{"experts_per_token": 2, "router_score": "softmax", "balance_loss": 0.000312, "positions": "learned", "qk_norm": true, "init_std_qkv": 0.0156, "init_out_by_depth": true, "learning_rate": 0.00315, "max_seq_len": 1024, "z_loss": 0.0001}
Below are experts of layer 11 (counted from 0) of a mixture-of-experts language model. Rows are named router (the router's row for the expert), gate (a neuron's input weights, with its number), up (a neuron's input weights, with its number), down (a neuron's output weights, with its number) and show model dimensions 320-383. Each number is 128 + 24 x the weight over its row's rms, rounded and kept within 0 to 255. Numbers have three digits each.
After each expert's rows: "raises" lists some tokens whose logits its average output raises strongly, later layers aside. This comes from a sample of Wikipedia text that the model never trained on.

# expert 6
router:133166128097136107158097150130132111129173154113107144134121120151139158142109149137154135136179110158147137086144127127160127127131140112142176142120148085084128119061123153140117154120132099
gate0:139125132177075112164134118159125139124159143134100127148140123117106166128136146121118134118145142153118108137144156123114087157159094105102149121162105114170182140113111117053127131127129123
up0:096133153158093111164128134122116121135128106139085149174109172097136179171132136078109124159098136105137131131130176094123097157129113121103150110184093127107115143117134132112092167136168155
down0:168127120123149154101105164176103152096106116150144126137121131114144119140161150125072090158149158133168112134108135115138110148132134136143118124121101158141120131109089119126135127135126101
gate1:140132176118173124092102124091113182192137094111103076125098111126122116105130112131117104126101087123123148091119105132148054195140127123146129146115153126146117137123177111116111150115125144
up1:096141166143139101111147118156184125116127106125121123119112123133135112129099132121139143136147081122142090078172117147147144167147131117111124072141156118115112145144155153113129172123155106
down1:104101137144104133105134109103138154161115122130130179176178136148081132141152140198120093200139109120102148181124126062120144152163143131167151145123157108139147162136131100149143156108105140
gate2:137150121137142105133154170141154104106142150153132117173124120146094090113086165103126122127115117131128145145167193124152132129104132112132090147130125146130140148101139137094135076114103124
up2:138155132148107136103145129159105158115168095089112130090118120077127132121162133133112129136103118121093102129135118121139104149134116149092135100083171103091095145092156108144121126176160155
down2:141101142090118083136135122146149124138128159138137145135134163133134146138117102145122122141139116141163152144155177153111138121135109153137185150088095132139122103118148083122160104160120166
gate3:148151155148136126104085134089148088139150093135154109136107155116096136073109182158117092131118128188121130099133124120137132125126129147157136145132163114136151117102125124150122143148140079
up3:112143180097151123165096113110133141143111132120154149144119111114084115081100148093107090136101121156154102103152116190081122085106166138136163112108132180101128138134124106155129115128152128
down3:145099151137118115103096160115142124171103111092124111123147117098103137116143112138155171147111106153125100160137155127119124106109137124140126110069116145132158125094145121086150151149182092
raises: " |", ".", " at", ",", " between", " and"

# expert 7
router:092103133159140126140133167108150098121190156102096122121150134111140128119137128167150154118116112113104147062126123095092151129171110147108083109155163129127135153073096125124133070123184153
gate0:131170098104119136165159105126125158131179127129145106177148097108109107170167134080122144117158104117147128103089123080145126145139127183089159130132100111139152094146150146103110190117106127
up0:132103163126114135106103118119115101139081152118112119101096177174126152098115121147138128146117168142137105169144120169133100084138128078163111115100133122121111125123097105150158092131149116
down0:154152104123141087117129111135102163095114137133146121180120115151124104138128155179085146135167095136172144087151156074137113155160101127103122119102135138127101116121120148141117110109112137
gate1:114176155118104130145112142185168131118141123150130171100124131123137112143123119131112138143102111140140098114147143104135116140123082122137111091110125137144115141137087113155159083147111144
up1:122120095085154125122162163091144153113108132114165107122121118105167100108120133128107090086168134108101123118119092124109105129097136151120109139132144157095160159164178120105081151155179109
down1:142142118137109138120144126123168177156145111142170154150168155160141140109150132144138124101109128100091095114137157102135113101154134157119173090072114119104095163070129104132164159160103158
gate2:161122108107153157158133196126128173113108146147135106154082124137118152113153118131083131119118148103119109101177128121117125140143090102117119111126127155110133114100110074140165149104084128
up2:090145128129134120099130128142103136134145114135102133118167149094123132148106114164128117157130139158096124150112152149130089132154127111128143119092089083128137120143156173106142106140146147
down2:142108152102145123108134136130122106118150169088169116138130142117132178125120121133139156158129096128125160118127113100112135107113110185142093098108111131120091134053166115109132136117183079
gate3:129101111112127129155157144174162098134166144141086113127139184149115138121130110167101153124149115123122121098091098146145136161125118130144102109083129146109111137094099110164085118055156150
up3:124132133146132130110188196149120155138193127156078135094152154103116112123144112135122107133115121133156149085129171154153119129105141165131125167144103163101128141103139168102113111112113144
down3:155124156114085150095132150134096128159161104095115130123106131087115138140163118102131091105147171166106120120113159154193119123133156122117154151119151104157139071130100096132132115133120136
raises: ",", "3", "2", "9", "25", "7"

# expert 2
router:106118143111145110164110164114141117144171150133118127116186125129155135099141137164132139127140121114113119063095126129133175151149126126131134110153148125105148145094130112114104138126122185
gate0:130165146113095115154144126113139144102164122150136154158085118118151142100114118150118154131125088108098093085145126142142147159121124120126130146153111135106126123123114093163122176116148151
up0:113180086099085149114094164153124129114133109109162076129124086124119140117155078083135143114146114107091109130181130147090149126089164136132160165124089126130151136152107141113102126124113102
down0:133116099079117156126123183135095130072124103114127151117148163123120113149114138125099116138094140124139111144136117152138133119156117179146203109132130109127118137105097131168124105120145111
gate1:159119135090136145132105171141125136128098146116148147124120135178125140121120101143132132180132105117134136109108120129160159166175130132112128116134092124139132132166127154153119114136160153
up1:095111143153121134129150115134097101176141135117181111138157111111144109162125152108136151098079164155132162144108147117128166151101110111119150112150157153106104096170136086091127132127087140
down1:120125103131074108139130127150090120109171148128135073142115127110148149143102165116147142136129108154129116150110166103128111134127098129136131152122159145153123142133143144099146138162124126
gate2:139172137160127094116138134098082145163164141168119141158115163156153113105128147108152113142142116171130133099154118106108126159143072122143155123151186163183096125119116121092080165130097165
up2:160129172131119117190131116159131122147170179134113120108105155110152106145109137095138116180160116128081105123162117112096114155118069123139120140106097127143100121125143150124091110157166109
down2:136116075166179122116122171184116130137116071121140116138151140156116157095064129086115071112081125099141127131119130125131130147169134090136117095139128118166075145141119161138130142109138129
gate3:120089109128100135121146134161077115151108099111137127135120097152150138183121127097097102127156117155114121157149166111122159106128139146118141120128136095162135124123120078140114130094118109
up3:153149106131160136147138115141146105092146079170149135146073097204176129104170130116074124098127117166082153146149101132165142147095114155097107123135145126099140123155140144133141136149131143
down3:105106166129108150163107099164187130104134119142097117130106103146114113133141114021143119123119176103145135153159133093118128104101144146108168122156125146090119149157096131112146163161146121
raises: " ", "^{", " Part"

# expert 3
router:122147105108183096137122111114117129133159142107111130160122114145175158140149130168109160117176146149093149091118117153169126123149113123118127101150156131104132166082147130148129112107136140
gate0:108117130128145127164124114093108160079106155093133117119094132110135127138187107125114136146185150134159170120131120112135114150141131090141150105111155150153129170110123103136173136094139126
up0:150156125115104145150145132105148133127096128097140137185107127129138100139144127129113148118210143129184146119106129115108073136133141122118162148168146129106145127078175102138165142116164164
down0:141142128103085117132167112142148117103126147136171101123141140128089162120128126179131087113126155135162122121121128095099121117145137134090129122152105127149131151117154090121133111065166108
gate1:175147130132100148126133112142142148136156117130189155086095121168146144130130071181178150131155134118138135148159127134139143107103105142078132150132089077097114160146125114141113119112142106
up1:104107107146156097136139140194098074105154137146121094113149114173083144092136158139159124129176062146126099104127114128130152130098152145116094148125167174114132114109077107130127109111088132
down1:138105126106148101147133166142115162138149101127111144116086145138100082129124121101166143108179151182115085149157138118106187134129088125128064104151114138095143138128118149139129105141138129
gate2:112128130127106113166137159151157104146116103118122141152154130103144140123135093100123135120116114179119138165132114145100130151123138118118106126167147107077125173073115126143143112137131137
up2:108129151092160113104125134080156119096139148099100143175132104130144149161115126137114112110101138125156121122109105135124094153147163146103127118145138119127123155107119108164121128126144124
down2:142150120100147162098164147119161131159156136150147120101112169135102121176136125140077151077139148092129132108143176136155106159145147095121163129146146086144143159065127113111106127119092135
gate3:144136146134103076121162131133097121115143128137103107142122150111128141053101115121129086128079165129090146120141128166152098114114132096136130166127157161100138096110132070113161108104125132
up3:148095110126121132137168110113117092112113145106108112132136158133134123119122137138100120162096188128147123143174146199113171136141145139111081154171147151086137132146154118108164118148132177
down3:095133140151125160154122152127127100133105093168170122126140123089095113117145154144153153109170165152172106129158114131117093124117163123120147132118103102131098150149130128167136150165150108
raises: "11", " of", "5"

# expert 0
router:079125169123142148152126143096170152109114119134132115157152139135168163119162121161139161121170160101086179077123076130164165096179119118095135141131135119124134148093090108108153119146164142
gate0:166108116112139149144173109126103141127084142131109141126159139128161162101118137103085131138149137118110151123090127115174152140107149127157132130116125116120105109134120147121142114156159133
up0:120128129120107124139116179107132110144158126129104119169104137166086082175119130094177105114160128164134101152163082111106131153130139150095127128129123105109138131149145119145115131117118135
down0:166116153121170089158120157131132122122182130117115080129109152147092149134150136153163119161161127136124122140139107131133168114143160123123120092182130138137156139111120140128100107173134139
gate1:126091116102149133123135172081136102129134159162104126124125134121138161141132166153131096156133106095134140120105129130167156146148109139137147127180081148120110140134143133161120174080111085
up1:120118113136140115124174139166119105129147142118145115104135137119138129119140134125099176127134147145126159110159107108126072088146112151182214102086163109176140128149161097096124125127145122
down1:144158104109110171129138121122089135120137118106127138103173148159146108132134168121107141088187124114130157126174140146129125115142116143109118165141119152132086155155184144106127154135096116
gate2:136125160148101087126128112168161108151139121127143128082137123104078079080142125153077134117137148137127115100121156153162106088134105145117125106153114142095154094153147111136105141116142092
up2:118132161145131107122112147179098107144156138071173113122119140129138121159135099121129160136150128146098166046134175122151119109157130116137156124107157136124134097137088123128137157157157148
down2:140134109111138089112171111171152086106132103145136100153168168134113132180146148175125112175132125127184114153119118096105117120075139152152118129152140162153116115079108115133124138118143160
gate3:105108165108113114085128145148095082091120129128150149135128104160129154079119111123123145168108142126116139149089137164152139133140132152194098132155159117185108124136104126123163124159140144
up3:089145142158116115165135105153161114118134107119115080132141153133127104102143091155134131132114120107166092103189101112104075113123122156135107144102124154088114131083148108145126149092140093
down3:113136144135153161134080110097126131115087121102118103107160117151123171150107165122171117113075106118114138123106109140104118091108130170120131140128142147162126126113117135121134168110175146
raises: "]}", ");\n", ")\"", "====\n\n", "%)", ");"

# expert 9
router:124149148111119133152147130126164149131133136128143117190133171125131126131141127125155104134149091136080103058089071121130148112118125107087138129148138134154115140097086119122094112121105143
gate0:157123110168105115096156149139156117146153135151148161134145085096087111119167126176150159158095117115105149188153138150152123113144162151165139128111107113170132139101139138100121110097114098
up0:142122125143137116117150100137157083108106122181134122131146135099105122162162125139130135188104130098114125112163109182153138115108129146118150151096128143149121133092103146120084098127120137
down0:136104146117152101134112166128113134110114136138158144115151159109110098105119133114170103176151106100158130123123143154104131122099085142141142138107125169148119111162162126149082147123144161
gate1:147158133153150130129147097144151136130118134122153121134144169108136137141132156165135078122097157143164128146134088124125144107093131096094147204177133165137113123094143130090099109132127118
up1:133141149126125109127128089114163145097110141164158122147123199096142181145126096134142152134082160069170085161133144156079166123123134126118167175122157122148116116096170123133122139164159170
down1:107101139110109108136117143113111181104108094135120141103133151126126124120144118180088126114153139128114122109157162131180158149162160093118163144104143154088126136151100103143135119123116166
gate2:135137136106120107153135139095130125117146142158082118159133131088120119179124097125107128066127133144120083099114130154108165101109101116145123149153124112118097112117135123078142163113144132
up2:137110130098112103150155140085135121139115125145106107145110124089145132178109150108115128083149118144144142092128096119091104117092143112118098144121097133080135098141134152085175144129143093
down2:113162142100148135157138166146139142064152120076118121145128127125122093153170117145162145128181131151098139102119148143171125151133139123123092137135180150110129101118117156147120075154093076
gate3:165095149101116145143115157094152090131126110146119083167162121093155090147085153148109130118155122109103117144139131124135137117115118118141152152136158146159126157127163126118106091145168109
up3:112159118131155140139119101160110142105117137114118134120122084156123135131140090144154157127099146171149146150143115135100094141138153085084148140135124121081131118124132122126183169074121127
down3:125109164134133115158153165136136121127142135107137122097137128138110127090158135131084113131122116096089130119124121170157118135123156156137152163138161127131138136052113136117106098135099171
raises: ",", " ", " the"

# expert 1
router:164164140101100149124122161105121114097138119108113127152145128105127125124138125149119120133111117135103153127122095147148124137162115139140135149158115101129128157081112093116105146132179117
gate0:108086096159105136098093090159103134133102110108144092123172163171128108078112144106090116108091130104132095100142169075133123155185159105176069099102120141122144093151109121134133120106106152
up0:119138190118163107150173169096114124125158137155124163130095110060159139163145092157163124140148136143135160142102103162143135088078095123090173155150144149171095185109139129125095176154184114
down0:161122178139136101127158099172103150165139082129173142126136102107103109094129158148109130119124169132112106179123150102161096143178115107125090135120115154161141126162094125139125134130139135
gate1:152141138137104160140150094151089149129152117162094073152151093082150155107136110156140125083095126118131081168133092157071146132158153117098140127126147175138157150094126096136173158123099133
up1:143161145168105164087112093137097121099109167171136121149160136089126163131138120136117122125144128098170109170115115152101123126158104126125154188067164118121116082129135126144153108143095124
down1:103099150143128101176128135132163115134139115105112146099146132148134156114136096137113174146125098151102101145163110119113132160113138143087111103115146122155117105167116126153137117142135084
gate2:134101129113127204143159154148132105139148139135115115139100120152138130123146135093101115117106135154116107144108107157128112096163125114140139142133133138142156124119106148106105167121116122
up2:142142117111076184129140120109096118138131134121113156141151160138148174150146159134152066094119107136141134153122086157176141127133126147123157132133114147123128084097149086138167151146117102
down2:120130122112141157133130144130087122140091192136086138108118111126106136134127139118102140136180111145119082181153093146104122091176160147101101123152131139146103083168152138124116124120097130
gate3:114117146173089158126153104098145161140153129139090153133111152130122054117075123137124139135120114126107150119110100172108123097128101149155125129115168143125101120141123124138135137124126133
up3:148107141107089118151155098086136126170162128081103169106124134123124117121136125120127142148134112109084114149117105130149117094129130157164090092106154137116127127117130124157147103115097113
down3:139102147092162141112147096068101135149105089117125114122096140168158166100117105156173125117119106133105103173123143143076113201099143136163129128128083141128126177107109148170179125152117117
raises: " in", " of", ",", " the", "\n", " and"